Experts of a small language model: 24 experts in each of 7 layers, 4416 steps.
Below are experts of layer 8 (counted from 0) of a mixture-of-experts language model. Rows are named down (a neuron's output weights, with its number) and show model dimensions 0-255. Each number is 128 + 24 x the weight over its row's rms, rounded and kept within 0 to 255. Numbers have three digits each.
Before each expert's rows: a language model's description of what the expert responds to; "raises" lists some tokens whose logits its average output raises strongly, later layers aside. This comes from a sample of Wikipedia text that the model never trained on.

# expert 14
What it handles: Short subword pieces inside foreign names, transliterations and LaTeX commands, such as Tokugawa Iey-asu, Manji-mu-p, \ka-ppa.
raises: "p", ",", "c", "y", " and", "."
down0:171119141116168140148124120165162149124099142110101162093139097120102117140132119174155146145107129139109110141153118092135091141120087138116120129086144114155131143149133152151129130125109100127146094140124146088118153127111108152120114156162121129144101096108149164172122127117142103109089112138091142156125179154126137116078143134158156097109170100167165142126159107115151124108120148120133134148136091098084103188158132101162158106119123149163095146097105155090149104139166109128103120126147163123144179128121178120126152112122130161095084151078140158138119149115115066164140137050141120141131124134156129165127140119106141138137136109162142119159092093115141160079150154130131124086128094158142145148168136133135103133138153148135143185107125171131100105136149090
down1:140075123164100074164108093140131130147120167106114105144221102131152116159097096111141178110139150133138105121120103150137124146097109136096144166107115163148123139113115108122159150094090160144122104167137109131108147133151148085128140096161158095116075153139116123120110129131133119152136133121079142137099121134133139121087127116156137147065129144113099125133122144141104113165167124126117118125143074150141126144089124132125148143125143100093156098114160087152159153139117104111139143123143127129115117164157153120165116111121148168101104117126130100109115121101125128183155151140118156113109129136147111112129234115081118117150110143127124126095132114125114087180130124157103117113102157142178137164119124129123136105158084107108140129080120154115146154111169105
down2:076121126137063148109127122118155127160116142155165119149149137080128084127133151129130126101127158144180106123121118114134096177143133149118119120137146124113169140137145112150128110114144145124097084129128166102104136095149101113149126131161181100145149142144154127118135148102140107123115166098141099103138144146115129147115106107128095089115131129098175105140156117122097119121133135139122151144150133115087157119123127082130089126175159165097139108102119114112120145100145177174114104112158109134137124155100126137135112145146095094184128123092114125140112118113088140112172157157128089071134102131156111131105111097170153170121097112134166126147138135107139133099124150121117154112097139091164129141143062133147121130120147159131126124106126129121203093131149138

# expert 3
What it handles: Words and table cells in sports records and season summaries, such as compiled, a, ERA figures, won, championship, and pipes in stat tables.
raises: ",", " in", "-", " on", " and", " the"
down0:118132123093117150144144100145084139171139132135134139137154104145121097159111113175134159115176187117145161131096087064113150113154124120104103100167104100098146128124134091130118138154136129105149107147084167175157118141093106126141150099104150138123111132154138122108141139145175112143098103135154098116127151136144137110110142110150133082089112153138146113145100109123118116128113135141092114125157123133108130118092130182143100100114091157147152099132091117134110121142134076158118131109132148111093118133128105117142085116118117117157162123140113093162108099144137117145166094131102080165092142083125153133109106117089106103113154129111085138118126111148137122119089102154149120145141167166109089145160149144108156142126134144142127173116112119179145151134116161
down1:112170054153129107163140130094092088104121154159077102168156137155103101146138106141135084134115114104184171109120133114139154149154175142157093099134120094139130155142133124124134182136131127094132112126149136108178153154076140112131185110137138130141127147149147124128107158112102127091094104093154118101095204116089110135102156128099150090156129129096150098131131119139147130145093134117104144144151097084134081110091138146121129141097119127158138147132119144144099101117143148137155136128139174144157160106110121114090138120120146096099084143137113142110105175154120104122151140114107144123125131132134123109112160138117138109126142122136155142124110069124158124165128101140147147123144110130088099117111150152168143103121166113083103113095097114137124111119140175
down2:114112126093129129127080111138086160175143116126124160157097111173118107109099099131101118104138143124115143127150138127134137097127161146158120092152115117136144125135164133107129090163117119131103121127111101115146145161104176145096108157088108101146120095154151179121123126173119120135132096118102111156114147155131135135118130101126110131141146117134172157117102132139129135113116150088144104160097155154124180108093139112139142111136119095146137143124109170144098157124088098126188138149089079141152129116169109118159125114181110143126092118119151103120133168169129132108106079156120108127143128103166138106152098111120157119102158090108166146139133122122151124143184153188125093173103120136087090140117087104124118107130160102139124058143115125104121155128087110

# expert 18
What it handles: Tokens in sports competition articles and tables, including heading equals signs, pipes, finals, medal, Championships, weight classes.
raises: "-", " and", ",", "=", "\n\n", " the"
down0:145126149159096119156117074132092137137126077167111078123117128138133144073092145174166148158097084122169149155130126141141114123160133106130127136113142154105145104164115138114148131121083140126120139094128085151132131145160130119144104119161129095116137118101111132131142089156115113129138159083109117145133124184134065112134128156132148122130131089154096155106095115126129170115127135077131155131089147149150212098111103136175126109150095162137147137138154128110099162120143157149109154131125098108112120153135064141119148107149131127125124162137139104101138143160124133133135105152120142149113163130140153096133136133093106137125191128112081091113162110172156101125111130180089135157161116134131122110112110108127136119108136116136102087094119147170171127160074079
down1:142116089141116100157104153095090136117122130156112141163181121122125136134117120128168121127151127150141143148114110097098127094151145085146087119131119123162112168141158118162112136130094180135113110142082127153115156145139155161112137136084090127123109155080115155147141128145135135164094148111105141089118140102111135142098129136117175113117129133115133131134143132118083145133143134159131134102139147117120069127152125077129138169134158123152130155130115114088152111111144091123152112111134160159181105133120125142164148131093159142137111118116160089109152103087103157104113130105093066148130087154160151098102120096131147134091146144154084082159118140086116154167106143164114151146115165121124105130144130161172163146076123121136098124149081106151115141110140125
down2:139138084115144142093141138133173140097156132117130168131166093142111134175146131125132127160181120113170108147113145111136087114125164138109146131127171087132163092069116136151146141171138160103166103135146124133099133136092127140159155148145136163140137130128094103127158117127131117116154138118129101103166174156135183146147132122093118149080081148110130089126102121074155134142088129145114138184122131142147158141093137150191151181152122139147149143162148103142131088143151140146140152122137109090147117114115129136095095139146140153147118103125148111118141121180129117114167139184089138158184104164129116140115123097134133147081131132114135129130133092141087123128105126126138141088103154160134172146106132181156157114127087114133129116129085125123164165163102089

# expert 20
What it handles: Standalone numerals and digits in scores, dates and vote counts, plus pieces of Slavic or Hungarian names, such as 17, 12, Timiș-oa-ra.
raises: ",", ".", " and", "-", "–", "y"
down0:152104144133133124140117147102097145136135106073127118101140120105132126134085118194121103174117137140105134120139099114159139087151173136146148136154133157184109087100145098152087148116132095134104089120112135111126122110132132119139121106147132126085149144062099133127111078159127144161083137128177090116079124133121123133129112156171169129148154126150161135099118152147128133116154115140117109125125133114167052170153149144105141085117077099162161107138141132133152143153153124105079161127142151115133149115161120135129158131144101126140142146166112134150118164165172083120175139112092091132110130157125151089130099131110145120186136140119142115128143165150131157110159127099117119108158147098137125141143149131128145102087137129149071115127124134147165119168141116
down1:141097134134108117131162146122114116105158114155136125097107119123118105091108144133150131155129136146118149128136107130102138149143146129120095150140086097113130100127157094102135142157109168160136097159132144122155146154167143136136076151134142127119103094074097145093201110166168133111155140165150151108087087150100063146138170129155171191112105099133151118098139146122105140153096118128143197113089161166132147132073158154141155189106138093113085131070096128143111124150133077113125163093090115104116117104102079129151160102141135145135170088139149132133130151125133161176130109123139110105142093145133099108126168145085132122136090104098120135123096101076122109156133134117154108105174127130088104130157131141144130130095107168117146150126101167152120114194095168
down2:066168135143112142125103118123110123132146163116100113126101130088132120141134141154144157132116147147151123179150084103123146127138148097081192131112126139134092081156128132107166145127118129133130118098167130141158128108159133145101155133107134138122157140114136123122151111158152113074129125121116153117192084100160091141074163121142137140142140132131102121121123109104123102108112106134135146142124102179144071159117138101115126097134137180135162106115146123099141110136144126125157146092062186101140096157150155102097141111161154113106120143172078121148106148132132075129118139116150107171133124098146117112121119138126139081103151076157137127167127195136099107127150113116093137113106143113111131115100160139133093120127103117129105147154104133118172136112132114

# expert 2
What it handles: Heading equals signs and line breaks after place stubs, list dashes, and Arabic, Hebrew or Tamil script bytes, such as ==Demographics.
raises: ",", " and", " W", " C", " (", " S"
down0:099152125116117119118122119151145125086142142118153137100114134125137137157125143098111101122095123135123146125094139149144154114119095091174147093109138137127075133151157109182123150159097140134147151137136116116115131104111136112150147118097160125121120129148123145087117119118135136144074118104164068169128083156134117112117075146116103113113137073133121115112147134112175109137072091122137144129128133168159255118134108111115122174119115152099113115119124120119130145117136093112118149163133121158106114128164159134161132125143175131124162120122109161155122104119122161136140116112131164119123165121092142110135173135118140125117150119102097148084157113161127088135102131130141142127156111146106175163115156096123113121109155117144141138141163125146166069168107144
down1:135128112073116167116129121086185145085170125161130135121153131132088105119101122129146149160128105148078136159144119080160127103101114101117160119129122138116122155140129156157153081152113155096142080110101083122136133100148099179163148117131155091125113140144119105146114163108128112162124154172086087072074124152147119115173100109117120135087135120149143121118134125117118089160120087151095138132125160111161091136148144095165139120104122107117129150119137146144154126128127084124154129140128109119205107137147117124134150115159113119117160133117104109096120125124156149103114147136114148143100150148099123076141138095118138127092160123159094203133122142148154134111123129136124112178097145161136131132118136146142153127109121135161121144128147134106115114144148168
down2:079156120151117100115110090104088116122141142076131153155124130110121127130102151167114133100135105090166133132082106099129152108130127137120156131107147126113122142119157142151115170075148155119099113087093119123098078089097134158113112097102117125096141176113117122117115152118124171130140093159167112135066164164142139109108122138154118113113112138138089090130110102139121144071109152096141142136118139134145170129098130111078111164129092159138110160100109123130139116092158121163122160149099136134158111161099169158101131115122102142114097139104143167135101099150109130136106148154100107128109117129135097120133121116118121165112146128132123145140147129134112075124120128105119135133159111084151100142162117124106116101162160154162118123094168155138129133154090140

# expert 19
What it handles: Paragraph breaks and = signs before wiki section headings, plus heading words like See also, History, Personal information, List.
raises: "=", " =", "M", "-", "R", "As"
down0:127092131144092101137172157144126137166124126096128168150121138108104106131071104143131130112116101167117148083106139125126109158124128138149106139141173172139126112148122126097105113169142108146105119083134152121110166180145094163143100163129149151121144159119121158126177132141118122110150115100117143150083163100128152172147144143128128136143121104143148127141138111119117136124076099135160147111129113148144145136146109123098139144097158147114171145074156132122095148118090148148116147090127131151121172048103127138099080126152098137119144105147139092146104159140109155127108165102101148141121081125165115160132127111110166102149131174123109133138128141128131124144111174099103106157168161131116108186125122104124102137111100156094124109120142131169128176145118127
down1:137072094181152120111141138122133129127137153100109141103147162144124143137131111144122151159147109143105147128109166113136130172139162163097137114140137127114077126126111118109088156141128134124120129143124118142099147141107123114113141107157093163146084099117120077090159119129125093169099113084150122131152157107156079137108171174118157143138137109148093160113170120113160093080047124099151150109122148107114109158128101113090124121129102123110143113131144176160142146110155122116165144132111133092167128165089142147142165118109132136134120124137077156108150105180135119126167111114151145127124129151164109143108152105122161128137123130106112099145135122103163107125123132136119152169157101173134148155132165143151128127159120119109107135101194095110157121151079122
down2:151135114116131139135082128112107111116127098104118104114144105116121087127162118123108090175100107105136119148093145135160122130120133111102147138109091115113105152067081134160133151155107136108104170107109092131157146157109177094146143134127115148158127095141154103141077102142097167144145103150134176170103062120070104181104090084148165130143092151147144132104082133137119135108117118132162161119143113139136137140110121073117121116122114142144126146155089081137147105171086103157118139077113165127111118125109113152101120124098108100174103138115133144101138147146144124122138122135114132139139073115105080170122106158126145117147131171119160114146112111093130122135124153080120135143133086084147129111110084155136108089134126131115140102102081112120130118122144111